Experts of a small language model.
Size: 10 layers, width 96, vocabulary 4096, 20.6M parameters.
Experts: 32 experts in each of 10 layers, 320 squared ReLU neurons an expert, a sigmoid router.
Training: a variant of Muon for the experts, 494M tokens, 7535 steps.
Below are experts of layer 4 (counted from 0) of a mixture-of-experts language model. Rows are named router (the router's row for the expert), up (a neuron's input weights, with its number), down (a neuron's output weights, with its number) and show model dimensions 0-47. Each number is 200 + 40 x the weight over its row's rms, rounded and kept within 0 to 999.
After each expert's rows: "comes after" lists some tokens at least twice as common just before its tokens as in all text; "mostly gets" lists some tokens that are sent to it at least half of the time. This comes from a sample of Wikipedia text that the model never trained on. Tokens count by the router's weight.

# expert 9
router,170,280,220,249,212,191,235,183,237,148,152,216,226,196,221,258,225,201,225,144,284,247,193,170,186,128,230,207,220,149,158,251,248,192,245,194,277,194,128,143,204,216,268,214,178,233,169,110
up20,192,228,184,155,234,165,199,175,201,208,175,173,253,216,278,148,183,223,217,154,198,206,122,227,277,167,278,184,221,185,217,189,177,193,193,212,111,247,210,149,193,147,151,207,227,180,189,126
down20,201,185,137,187,106,240,205,181,189,190,122,200,130,189,208,148,192,194,205,224,171,178,240,186,175,180,200,222,208,150,205,188,195,188,190,258,201,135,231,143,283,235,195,262,206,244,264,205
up21,190,201,202,215,174,217,194,178,164,153,236,221,230,303,267,195,127,233,230,179,243,274,160,207,222,245,182,169,188,247,180,195,252,152,194,172,194,222,186,181,208,174,229,136,103,191,183,179
down21,191,262,213,270,148,176,256,189,189,199,150,249,239,164,156,202,218,186,219,167,147,233,221,182,238,223,249,216,240,163,242,186,144,237,160,221,174,181,164,180,240,241,155,255,242,148,192,150
up22,172,212,214,176,171,258,155,277,165,186,209,282,222,237,129,179,212,235,177,235,243,181,140,160,192,273,229,175,154,212,226,222,201,186,143,127,154,197,207,241,176,208,263,150,135,162,142,192
down22,144,154,172,212,238,155,175,160,158,240,197,240,130,226,282,265,195,231,259,175,185,205,172,231,217,176,145,223,232,163,160,193,159,169,245,217,192,205,204,278,271,197,176,192,240,250,197,243
up23,191,158,152,191,175,210,220,274,192,174,258,164,254,271,168,199,159,169,210,240,249,143,146,199,173,153,195,238,249,232,238,128,170,144,161,209,276,154,178,208,205,219,197,160,229,247,240,109
down23,219,222,191,198,183,236,128,174,174,192,254,239,232,50,92,194,158,247,206,226,255,214,219,281,145,340,190,240,157,175,208,120,254,238,186,210,176,195,204,192,176,205,212,221,209,130,225,268
comes after: " ", "20", "19", "18", "–", "."
mostly gets: "10", "11", "09", "37", "65", "98"

# expert 20
router,185,174,192,221,297,158,198,199,243,169,250,171,191,207,264,189,150,190,154,215,207,191,208,176,126,206,181,212,214,105,153,195,255,134,217,260,229,170,210,160,265,226,194,178,177,232,164,111
up0,165,217,187,124,240,234,206,265,285,92,200,149,226,183,177,237,151,217,181,165,207,222,166,193,246,248,208,226,258,224,215,272,251,185,119,199,155,169,204,190,232,222,219,167,234,167,183,158
down0,158,229,218,222,199,308,206,197,220,188,239,213,168,145,292,241,187,210,126,197,236,212,120,208,197,155,234,234,183,205,249,222,197,214,193,185,282,134,197,241,108,244,207,128,242,164,197,225
up1,206,204,227,234,233,248,187,163,165,205,146,184,181,173,139,211,104,146,188,146,215,178,236,208,208,167,202,208,177,221,255,220,227,174,253,176,180,193,169,261,174,240,191,155,178,147,189,208
down1,146,114,208,212,131,190,266,136,181,166,233,211,142,265,195,270,160,239,202,136,258,232,261,226,223,164,180,157,215,179,232,207,176,228,159,139,158,196,237,250,147,188,181,211,129,211,174,213
up2,126,208,160,201,189,165,164,187,264,183,163,209,235,261,153,178,192,232,188,120,246,218,204,193,239,239,129,237,201,274,159,178,226,202,149,274,179,246,151,279,281,220,213,109,224,213,174,187
down2,107,178,220,108,214,226,208,172,231,229,291,248,157,199,180,222,177,234,169,206,158,196,225,140,151,233,198,231,167,196,118,175,149,232,173,188,249,213,270,125,176,241,124,194,136,230,153,230
up3,176,223,158,194,212,193,191,234,172,174,245,148,231,244,255,216,176,169,188,269,227,246,263,221,212,179,205,184,180,205,279,213,148,191,240,154,192,126,101,220,196,239,260,236,183,230,180,158
down3,171,209,226,212,207,196,266,184,212,156,85,270,214,232,115,174,249,209,181,177,173,161,231,250,257,168,166,144,241,271,213,189,153,200,260,231,205,134,186,263,142,183,200,166,193,144,271,247
comes after: " a", " the", " and", " of", " The", "ing"
mostly gets: " r", " pl", " h", " sl", " s", " bl"

# expert 30
router,193,213,166,176,220,167,240,166,231,143,189,185,183,171,204,265,218,191,133,176,238,226,179,138,220,165,155,107,266,161,129,165,185,196,277,164,204,197,139,227,260,216,142,259,178,230,237,174
up0,254,204,190,198,206,244,131,137,249,109,196,181,163,204,234,224,244,249,241,162,219,300,221,193,201,171,212,244,184,153,185,151,309,284,264,242,229,148,222,156,230,226,228,185,194,207,243,120
down0,250,196,242,223,221,182,216,173,194,245,212,204,164,208,170,91,160,236,216,240,191,217,163,210,238,175,194,195,140,249,186,186,249,281,256,147,197,159,242,182,244,217,212,174,208,129,263,210
up1,163,223,187,138,238,190,192,213,216,146,193,109,167,215,113,232,231,119,248,130,210,208,196,243,131,130,205,203,223,237,113,166,211,164,215,214,260,184,138,294,258,169,190,201,257,207,208,223
down1,191,203,224,226,193,245,177,231,230,257,186,242,162,242,192,209,237,197,189,196,147,168,249,200,264,184,196,230,157,131,197,200,141,212,189,295,155,175,216,223,163,273,175,218,207,150,218,126
up2,246,229,176,229,254,170,192,178,194,165,159,203,142,224,171,204,242,98,195,204,181,193,181,152,186,170,143,215,251,172,215,226,248,223,189,149,191,201,123,160,132,217,202,290,220,218,254,132
down2,191,153,194,228,162,130,248,222,207,155,176,251,202,195,145,208,214,179,203,129,239,182,220,203,214,179,230,268,226,193,217,253,205,232,220,193,250,196,197,130,236,211,236,241,228,243,229,201
up3,130,177,177,217,166,216,201,192,216,283,237,178,205,131,150,175,182,178,215,231,131,281,193,204,215,145,166,230,213,215,231,208,217,207,239,198,265,197,138,178,178,211,99,225,153,174,199,201
down3,144,213,193,193,191,202,251,241,160,181,226,147,163,202,184,256,161,179,137,192,180,219,210,202,189,275,173,179,249,184,253,323,229,210,158,149,230,206,211,258,194,205,116,224,215,226,163,150
comes after: "-", "′", "°", "\n", "==", "|"
mostly gets: "′", " album", " Film", " Coordinates", " Location", "History"

# expert 23
router,196,181,197,225,204,168,244,213,194,172,151,213,173,222,202,207,182,159,148,201,233,215,206,130,125,209,253,155,218,167,189,170,214,148,207,296,183,175,182,235,283,211,248,205,202,265,157,208
up0,208,233,166,209,218,179,137,252,184,191,157,220,218,190,218,236,171,193,238,173,124,236,175,166,243,165,225,162,175,219,276,173,179,162,149,210,215,219,248,180,241,216,205,215,127,169,139,115
down0,228,270,193,218,131,223,211,259,223,157,240,242,246,149,209,201,159,135,228,201,228,203,197,103,256,170,227,262,214,156,236,231,213,245,172,216,141,174,231,195,191,228,151,115,195,169,306,222
up1,278,226,202,215,195,287,214,155,304,121,210,208,229,239,188,256,143,181,214,207,107,219,258,207,149,181,179,205,235,124,250,208,210,132,178,153,193,225,209,262,175,96,174,222,193,224,183,188
down1,275,260,313,237,149,186,228,251,153,245,173,234,177,227,189,150,242,215,143,171,160,201,216,180,221,191,201,201,172,176,200,265,159,181,240,181,139,189,277,203,193,228,202,218,235,171,177,225
up2,172,220,208,253,223,202,201,232,191,171,231,136,217,199,259,141,184,196,266,262,142,219,209,177,250,269,217,260,198,181,252,180,298,125,131,173,171,207,189,220,179,175,167,224,197,202,256,204
down2,183,263,163,187,198,263,144,165,222,214,218,202,239,200,269,183,162,209,256,165,124,290,157,157,196,257,190,188,257,148,153,215,189,208,183,173,184,173,107,167,168,190,232,209,230,248,114,105
up3,146,184,182,140,174,157,173,248,187,187,182,222,202,204,176,283,245,300,226,145,133,246,210,211,306,271,258,187,201,229,211,173,200,175,203,186,190,230,141,230,231,246,218,262,208,225,231,222
down3,269,190,158,100,209,249,136,206,194,232,154,165,176,178,194,142,147,240,198,252,197,231,147,148,193,93,162,212,178,165,134,153,258,196,199,198,216,167,192,169,164,206,213,208,211,189,219,184
comes after: " |", "-", ",", " the", ":", "."
mostly gets: " E", " T", " B", " M", " D", " C"

# expert 12
router,179,192,217,199,219,202,148,233,190,127,200,134,234,177,297,292,260,184,222,209,215,202,173,197,219,200,223,195,190,156,220,252,188,246,227,243,173,178,146,222,248,249,155,168,182,202,218,228
up0,198,212,177,212,234,249,129,231,210,252,180,271,290,168,170,207,167,233,138,312,238,165,213,201,195,93,201,157,213,162,151,90,232,217,213,185,196,285,201,188,199,172,233,211,197,176,184,166
down0,122,166,176,161,225,165,229,242,150,224,217,224,258,217,169,241,182,248,181,257,211,180,162,123,173,209,212,217,167,274,217,185,190,208,164,242,201,290,213,203,170,95,196,146,242,231,191,238
up1,218,188,217,190,198,207,225,253,127,232,180,227,231,146,205,168,246,212,209,193,252,228,200,131,151,224,254,246,263,160,125,179,224,173,220,200,209,207,215,275,215,165,182,207,245,199,176,148
down1,267,220,228,133,221,184,212,160,199,178,238,196,212,142,163,193,190,215,186,218,277,203,152,237,140,178,241,142,287,283,211,236,177,191,205,198,126,188,292,109,254,143,258,138,224,185,172,182
up2,244,219,158,260,223,223,188,191,148,165,216,193,230,157,215,214,175,218,132,247,178,258,172,183,229,214,265,194,208,192,232,165,217,187,230,132,185,165,199,201,152,221,221,152,232,211,226,226
down2,232,253,207,218,259,248,219,202,246,153,124,225,231,197,199,171,298,222,129,231,181,202,186,280,167,206,224,189,190,144,199,103,224,282,178,183,200,212,204,144,222,183,244,166,198,217,212,182
up3,140,267,200,176,170,185,229,317,224,166,181,210,175,203,233,222,200,148,256,143,138,232,183,219,211,140,241,238,187,244,195,189,169,190,254,206,231,181,174,137,261,180,246,188,178,211,200,258
down3,297,233,130,193,139,190,123,222,251,253,253,198,172,165,241,297,165,259,235,143,203,127,221,200,259,263,191,169,236,181,237,174,188,207,160,190,171,256,238,231,212,210,171,165,133,267,171,223
comes after: " D", " d", " L", " l", " R", " r"
mostly gets: "ump", "ock", "oute", "reat", "uck", "iver"

# expert 1
router,225,269,232,221,188,175,109,183,201,174,156,169,258,233,145,232,185,203,227,160,234,199,150,201,133,179,172,196,242,213,210,137,247,268,172,220,229,147,202,240,262,207,174,196,145,248,156,220
up0,270,206,187,228,164,147,214,231,209,173,141,253,174,174,178,239,229,235,167,217,167,260,274,274,213,272,229,158,213,187,185,175,222,267,273,189,142,210,201,190,200,183,227,201,134,182,202,228
down0,222,250,231,222,251,282,228,254,146,212,150,215,188,216,219,220,174,213,227,158,146,262,156,179,195,202,199,142,186,166,170,182,273,185,231,180,143,204,236,225,243,137,128,176,234,232,205,214
up1,140,250,151,247,228,210,220,175,243,203,273,205,134,194,143,160,292,193,168,227,124,234,183,258,191,133,258,101,224,226,154,276,194,243,192,205,240,174,171,218,232,177,162,233,200,190,186,224
down1,159,148,188,278,282,188,156,200,223,204,245,180,239,237,187,180,166,124,193,252,241,206,235,189,173,166,243,229,217,155,128,243,182,167,140,217,168,174,189,213,183,164,227,231,212,206,226,134
up2,186,208,122,249,184,294,239,245,173,190,248,227,138,143,253,299,183,162,211,213,217,171,202,155,243,213,188,212,244,179,104,131,157,179,128,237,291,200,172,190,236,181,219,228,242,219,192,170
down2,191,243,192,153,196,257,63,273,188,174,164,224,139,264,220,177,84,256,198,197,180,185,172,271,185,184,153,166,180,226,195,121,206,140,176,168,226,169,243,164,253,258,258,196,202,209,176,181
up3,229,230,230,168,243,166,188,181,155,143,175,178,228,214,239,255,138,220,223,217,165,170,219,188,200,186,155,151,195,222,256,216,185,239,243,188,198,91,170,180,204,210,223,313,148,155,187,210
down3,262,165,135,145,185,228,214,181,227,160,156,152,188,219,174,204,224,206,187,151,205,220,195,189,243,224,274,262,255,167,193,185,218,248,118,203,307,205,224,218,165,277,133,170,219,166,207,235
comes after: " the", " United", " New", ",", " in", " South"
mostly gets: " American", " States", " York", " United", " London", " British"

# expert 14
router,228,239,186,261,237,160,255,182,159,211,163,212,286,113,193,184,198,162,199,162,190,181,226,208,205,208,292,220,241,198,196,213,177,183,243,242,225,182,183,133,192,273,256,188,199,223,191,161
up20,185,230,151,156,179,256,180,149,193,169,85,254,170,195,221,261,193,226,154,208,186,187,230,201,200,219,213,154,189,136,176,201,188,273,225,239,254,175,188,133,280,254,237,197,268,207,226,209
down20,209,200,196,191,161,148,236,141,180,189,195,252,184,250,264,205,220,257,146,128,193,211,146,254,230,181,232,230,246,198,234,278,209,232,176,226,158,213,238,208,205,258,246,132,163,187,119,162
up21,181,225,208,275,184,163,277,154,199,143,166,151,241,138,217,187,238,216,241,117,262,212,189,195,246,255,231,214,207,139,137,210,185,244,222,227,185,228,194,251,156,196,154,280,262,119,211,184
down21,234,192,148,245,196,174,249,248,179,182,217,162,148,247,205,196,111,235,145,136,187,165,232,230,168,165,267,151,224,226,218,162,150,172,201,272,195,135,238,200,177,210,158,159,157,172,154,233
up22,149,161,138,208,203,145,243,82,180,231,221,217,207,161,189,216,204,189,203,235,214,238,173,223,224,190,166,198,139,258,244,200,212,234,256,184,224,176,175,182,168,296,212,207,212,220,172,179
down22,227,228,188,197,176,214,194,179,249,246,265,182,138,186,161,243,211,257,214,179,165,268,213,227,133,174,184,159,236,201,204,225,178,147,204,203,225,270,210,153,166,148,200,282,270,252,136,195
up23,178,227,155,195,160,112,221,174,208,171,214,182,195,206,185,189,199,184,149,244,232,258,163,246,233,161,146,165,238,213,185,181,213,256,170,138,229,129,274,205,313,171,268,214,219,179,237,143
down23,213,180,224,163,235,259,241,187,170,188,254,180,145,124,171,190,234,207,268,200,275,202,155,155,227,240,251,110,208,129,240,224,224,151,213,152,91,224,132,185,257,176,131,188,303,241,167,225
comes after: " |\n", "\n", ")\n", ".\n", ")", "1"
mostly gets: "    ", "|", "   ", " \""

# expert 4
router,204,161,204,160,186,149,217,181,200,178,242,216,196,161,204,270,183,278,214,184,197,211,218,165,134,163,239,156,146,204,153,185,246,251,172,215,208,179,171,183,243,171,246,226,172,287,218,210
up0,275,252,202,204,215,117,170,194,238,110,222,242,245,102,190,175,173,252,236,178,131,226,194,162,237,189,199,176,147,191,218,219,235,243,166,237,188,190,243,199,216,136,174,209,169,190,211,209
down0,149,144,232,229,209,231,216,247,223,279,171,234,228,174,185,137,130,222,225,186,195,245,241,285,205,213,214,142,245,199,132,242,144,248,189,217,183,136,231,204,207,171,222,221,214,149,243,167
up1,246,238,178,166,192,189,275,229,209,159,178,200,183,228,140,215,224,156,188,249,155,156,157,250,138,186,293,181,226,87,250,151,139,223,190,259,202,186,162,181,227,184,190,231,203,194,174,223
down1,182,188,228,260,116,138,209,192,162,174,172,233,225,170,183,173,290,190,193,215,214,150,309,210,288,161,232,227,179,210,255,186,167,208,159,208,157,148,135,176,239,191,222,240,235,189,189,162
up2,210,197,203,244,229,198,333,215,175,158,271,155,154,193,222,245,221,176,230,184,221,242,219,271,146,108,167,194,180,186,163,232,96,164,221,192,192,200,221,222,198,232,237,142,207,189,235,219
down2,224,159,178,222,217,181,174,162,233,297,186,224,238,208,186,302,168,213,212,156,162,201,155,220,115,173,208,220,137,191,269,221,174,219,205,135,204,169,225,137,165,210,209,193,157,186,185,217
up3,215,236,141,204,274,136,243,174,222,204,116,209,227,202,139,236,242,193,290,227,184,228,214,148,152,178,144,204,174,149,188,183,193,210,190,172,202,191,177,246,163,194,252,166,265,244,180,271
down3,230,196,227,190,208,210,185,254,164,244,163,161,229,147,208,249,164,167,229,176,235,218,233,216,184,214,286,184,206,162,291,138,195,159,146,91,143,229,196,293,281,135,115,231,211,173,190,174
comes after: " ", "0", "%", ")", "1", "."
mostly gets: " |\n", "|---|---|---|\n", " tra", "|---|---|---|---|---|\n", "|---|---|---|---|---|---|\n", " JPL"

# expert 18
router,206,192,126,248,246,176,178,300,218,160,179,224,250,181,264,242,186,244,135,211,259,259,202,135,129,188,219,159,121,164,255,209,138,224,210,188,188,221,239,146,242,276,235,228,122,242,176,200
up0,186,188,200,181,238,223,201,186,188,157,172,170,179,213,229,230,204,267,201,217,206,218,207,172,85,221,208,264,171,254,272,218,186,202,236,110,186,184,149,199,278,176,182,254,141,256,172,196
down0,150,252,138,119,219,204,222,250,126,159,167,175,261,153,235,159,244,185,209,213,190,147,153,232,200,214,231,214,198,180,264,188,145,160,118,182,199,259,150,206,96,194,178,189,201,204,130,220
up1,251,217,183,186,232,149,144,172,208,231,200,136,188,200,106,257,180,158,209,248,285,189,196,128,166,162,200,189,179,155,220,187,133,247,227,241,274,183,214,236,229,145,229,201,226,181,222,242
down1,132,174,274,140,174,162,222,176,236,197,232,171,240,134,211,142,187,148,201,175,179,202,146,172,162,169,123,233,163,171,133,190,256,189,194,196,121,235,214,225,268,199,229,185,217,225,216,218
up2,117,243,174,275,283,230,140,170,232,200,192,175,192,224,215,180,167,221,197,217,162,234,249,213,167,243,205,196,225,192,158,264,206,213,227,241,174,288,192,143,182,242,211,75,178,151,186,180
down2,207,89,180,233,164,179,191,209,186,209,162,185,220,162,200,216,132,214,121,208,207,194,203,207,241,187,227,190,230,272,193,209,168,207,227,184,238,177,192,215,194,149,252,124,250,125,251,235
up3,93,209,220,256,253,155,215,161,147,291,195,166,281,249,199,147,194,197,226,205,209,221,196,211,157,198,165,94,178,146,251,204,259,218,124,232,176,161,166,218,186,187,241,222,186,160,244,240
down3,214,187,170,204,159,134,269,297,228,231,269,248,142,214,184,186,194,191,187,104,162,203,299,258,266,216,200,112,211,161,174,201,267,178,238,235,183,140,156,204,224,186,254,239,214,148,183,220
comes after: " V", " v", " K", " P", " H", " M"
mostly gets: " Van", " CD", "ideo", " space", "ission", "oice"

# expert 26
router,249,289,244,198,265,142,179,194,214,156,169,116,235,216,223,286,218,221,126,196,199,212,164,220,190,176,228,183,215,128,157,223,202,195,205,199,191,163,222,165,254,177,179,190,167,239,167,163
up0,212,266,157,154,252,184,214,187,223,183,231,164,176,162,199,169,213,200,133,161,268,298,230,205,230,207,233,132,170,274,198,265,208,148,193,213,207,179,204,144,252,156,243,247,225,179,225,236
down0,224,239,192,157,165,187,237,243,217,152,110,193,225,189,183,176,224,132,245,231,201,230,178,196,265,202,201,221,146,140,244,242,281,211,222,246,153,225,220,154,116,167,230,157,188,204,128,233
up1,187,126,157,237,200,170,139,233,145,166,184,229,225,174,256,138,192,159,221,212,185,193,113,206,236,214,211,216,295,164,251,221,157,314,205,183,186,161,233,148,165,217,203,200,230,165,221,235
down1,192,126,213,195,118,188,159,212,242,157,228,240,191,228,181,136,127,242,142,153,264,252,248,227,190,227,225,255,136,183,216,156,249,201,189,183,233,178,196,207,273,203,205,218,194,167,205,161
up2,228,208,253,239,183,177,191,185,153,207,226,230,188,166,312,230,162,190,188,211,186,172,193,239,233,216,198,169,203,246,281,185,245,134,166,169,214,187,181,231,197,188,211,143,187,227,225,192
down2,296,204,179,196,182,198,186,213,215,173,143,224,194,194,261,271,195,276,209,171,224,208,194,223,191,203,130,239,178,156,162,106,168,163,239,174,165,284,205,167,228,210,116,229,197,193,244,163
up3,202,206,193,80,227,122,201,265,183,245,167,161,224,223,196,205,242,180,221,241,206,170,182,192,157,192,227,207,195,182,186,180,222,149,199,165,137,240,215,256,231,207,202,231,197,188,203,246
down3,210,228,223,183,220,154,260,237,213,227,193,216,231,180,170,246,286,239,282,193,227,132,206,206,183,237,169,286,254,201,250,184,221,138,133,121,173,205,196,218,213,144,252,216,196,164,186,183
comes after: " the", " a", " and", " an", "'s", " of"
mostly gets: " art", " public", " gen", " ar", " ind", " disc"

# expert 0
router,200,270,145,194,225,147,205,164,144,192,140,213,203,167,210,239,171,130,165,151,253,261,150,192,210,151,213,135,170,153,205,250,202,216,182,269,227,240,166,142,225,202,218,169,123,281,246,161
up0,256,224,210,186,202,121,145,220,245,155,246,298,235,202,234,153,137,155,199,195,280,169,154,193,224,231,241,236,237,211,134,198,174,223,203,189,142,198,164,185,218,237,249,107,233,188,226,236
down0,144,176,247,147,150,194,213,186,170,208,153,203,198,233,150,283,211,152,206,185,150,157,269,224,248,278,185,214,142,204,255,217,192,290,132,193,263,193,207,157,282,180,193,212,221,178,227,215
up1,205,268,195,192,244,244,190,125,250,170,158,242,211,207,166,217,157,198,174,130,202,221,235,225,152,192,197,191,277,150,193,270,239,232,139,198,241,183,234,165,186,207,297,183,188,246,184,179
down1,198,169,214,201,173,224,144,185,141,171,183,200,234,271,156,230,257,202,240,180,196,185,241,231,204,117,188,226,224,252,171,222,145,143,159,283,201,210,161,249,174,197,295,194,213,255,182,139
up2,197,203,326,243,196,207,205,178,212,228,173,266,142,145,209,163,153,171,249,100,134,203,216,190,182,136,280,184,210,162,170,148,244,242,169,229,228,199,216,181,181,199,205,200,153,222,229,112
down2,206,199,166,228,201,228,213,207,185,118,221,251,195,148,140,178,250,228,218,172,156,170,179,290,261,130,280,221,229,280,202,204,176,179,188,221,227,155,125,234,224,174,169,180,210,194,150,171
up3,164,224,208,227,187,189,253,182,156,267,222,223,146,216,171,163,261,211,210,183,281,151,238,92,232,272,120,170,209,241,158,212,188,138,216,200,279,131,233,157,241,162,281,167,245,212,199,207
down3,212,119,216,143,181,290,232,243,166,195,203,287,164,179,229,206,218,188,205,203,146,232,71,205,233,166,147,169,250,233,220,186,204,224,179,211,262,228,192,153,185,178,234,161,187,188,186,170
comes after: ",", " he", " was", " and", " it", "."
mostly gets: " he", " was", " being", " became", " been", " prov"

# expert 5
router,188,229,197,230,214,176,128,208,211,154,189,117,270,236,231,238,182,142,200,91,225,230,178,140,185,152,221,228,208,204,188,204,227,154,297,186,256,181,133,166,261,192,203,182,174,204,218,218
up0,248,267,160,170,223,187,223,178,150,109,132,323,187,181,211,238,169,202,208,194,200,184,219,252,158,219,191,222,160,197,246,120,101,225,251,242,174,206,143,224,276,194,247,168,206,246,157,222
down0,235,197,213,185,217,200,265,264,194,179,208,210,282,160,183,179,212,226,219,104,157,260,233,260,163,249,204,152,251,220,210,204,148,192,246,211,152,135,239,208,222,152,233,250,237,161,211,203
up1,172,216,194,204,225,153,184,194,163,151,253,190,122,143,234,192,217,239,195,229,173,160,240,173,196,120,208,191,206,206,235,192,226,277,113,222,165,175,195,185,189,190,235,154,197,139,190,176
down1,241,138,152,103,215,216,230,192,184,196,197,240,139,185,206,205,244,153,195,266,196,168,153,208,157,190,213,259,223,275,127,202,211,267,292,266,198,188,265,190,235,235,219,213,177,175,134,207
up2,182,196,222,185,148,175,199,152,243,149,217,201,194,216,215,205,173,154,183,221,230,216,221,169,167,199,134,277,229,269,245,221,164,262,176,200,149,281,201,153,198,140,194,154,214,187,98,156
down2,180,195,231,167,174,217,258,207,219,221,184,139,178,165,186,273,219,94,206,155,232,158,190,163,235,146,205,185,244,147,265,147,167,206,196,201,195,144,207,199,93,196,187,195,265,167,255,215
up3,158,179,177,184,251,137,112,134,214,181,297,208,164,223,248,149,208,224,235,206,279,153,195,202,176,193,214,133,244,170,196,149,231,226,190,195,209,197,237,219,229,240,171,199,169,144,219,167
down3,242,227,226,180,301,221,216,172,168,183,231,208,149,141,243,229,191,146,191,166,238,152,208,178,274,287,154,181,152,201,212,87,204,241,131,201,239,157,213,227,146,231,190,208,214,200,173,239
comes after: " the", " a", " was", " to", " and", " first"
mostly gets: " two", " one", " three", " some", " all", " played"

# expert 3
router,272,226,152,224,212,164,149,227,198,120,119,168,201,180,195,265,232,244,188,183,125,181,170,218,194,170,271,207,208,168,148,237,153,179,241,193,172,132,222,141,217,283,213,182,229,283,171,217
up20,226,270,157,216,212,213,189,176,234,131,231,158,191,176,206,278,278,178,203,178,198,227,194,290,218,200,203,264,176,195,169,262,199,161,178,138,186,157,195,221,239,190,202,141,123,218,204,161
down20,115,215,165,185,191,189,174,190,194,215,124,233,185,201,174,207,181,235,188,236,301,231,168,214,267,282,180,240,161,238,180,172,253,205,171,131,222,225,211,229,194,161,179,170,177,162,194,144
up21,232,225,256,269,205,129,248,158,176,154,183,182,282,184,239,164,180,130,252,237,197,256,205,170,197,167,166,243,226,179,194,229,273,115,198,159,150,148,180,297,178,231,228,131,198,217,185,160
down21,191,139,224,137,173,178,167,151,264,160,309,155,188,202,244,180,224,249,208,218,212,131,227,158,193,257,190,169,144,178,217,132,203,236,251,199,170,180,187,263,184,192,197,195,211,250,179,194
up22,248,242,258,202,246,156,143,173,217,165,190,167,210,147,147,243,284,174,193,226,194,175,251,210,221,209,201,183,162,173,216,187,143,240,146,273,132,193,227,103,177,186,270,171,177,238,162,178
down22,217,166,205,206,285,264,172,95,190,124,221,182,167,165,207,162,213,214,247,211,206,141,201,190,158,170,249,231,140,184,190,242,207,224,186,264,192,261,222,198,185,296,185,141,182,174,184,196
up23,262,284,186,189,165,188,232,238,120,213,203,231,182,192,186,238,209,256,253,125,204,233,156,216,141,229,180,214,230,252,248,190,161,200,140,242,239,226,267,137,165,197,247,215,191,157,170,185
down23,193,146,201,175,246,192,183,225,187,116,241,250,253,220,189,189,211,255,179,241,181,202,163,169,142,233,235,234,237,257,214,206,128,115,220,189,177,214,261,79,188,199,216,282,218,209,264,196
comes after: " ", " (", "-", "–", " as", " \""
mostly gets: ">", " woman", " or", " i", "born", "vironment"

# expert 13
router,251,209,228,162,226,141,155,235,187,179,150,170,220,234,206,163,149,154,171,144,243,219,207,169,170,191,239,184,245,181,170,268,207,230,203,230,224,178,213,226,270,170,224,154,185,216,158,209
up0,200,165,180,179,146,133,185,162,287,239,166,249,252,228,230,235,174,179,270,231,199,232,184,189,209,217,154,213,159,179,195,185,256,143,188,130,163,270,122,199,182,270,192,192,139,280,199,139
down0,233,231,222,205,210,193,209,283,198,203,196,241,204,141,164,264,201,131,269,179,244,218,178,213,186,282,166,212,195,197,238,153,189,174,166,187,169,189,152,198,213,178,162,226,233,241,187,164
up1,155,263,270,215,253,225,192,193,225,248,226,185,213,200,250,247,126,222,227,210,188,167,192,171,143,206,147,145,207,164,277,228,137,175,255,200,169,197,266,204,176,222,201,240,212,166,160,132
down1,176,208,266,111,165,258,233,138,169,197,198,156,149,221,154,239,189,188,203,225,211,196,199,211,252,250,168,218,224,204,202,244,198,226,227,232,222,223,296,198,164,201,206,184,142,164,165,158
up2,110,210,168,213,248,210,153,172,172,236,183,203,220,151,232,209,290,220,231,231,249,157,135,165,152,221,164,281,174,208,183,173,297,158,294,249,173,186,196,192,259,189,168,207,157,149,128,216
down2,197,129,207,222,180,170,143,183,246,253,207,143,185,190,248,210,196,189,152,187,192,221,170,167,198,246,157,209,192,206,222,235,173,255,239,208,116,153,226,257,204,230,197,235,274,179,168,269
up3,133,221,233,146,155,250,193,241,133,174,156,195,202,200,195,247,212,161,148,169,214,197,189,201,199,234,272,237,198,147,250,172,205,203,148,287,211,277,201,231,236,234,196,225,157,177,242,198
down3,190,230,181,171,232,257,196,208,165,217,123,180,241,122,211,131,228,162,266,217,226,238,163,282,198,232,216,200,193,270,101,258,180,204,152,167,204,181,215,186,185,293,246,157,167,139,197,243
comes after: " of", " in", ".", " to", " for", " on"
mostly gets: " the", " The", "The", " His", " Its", " its"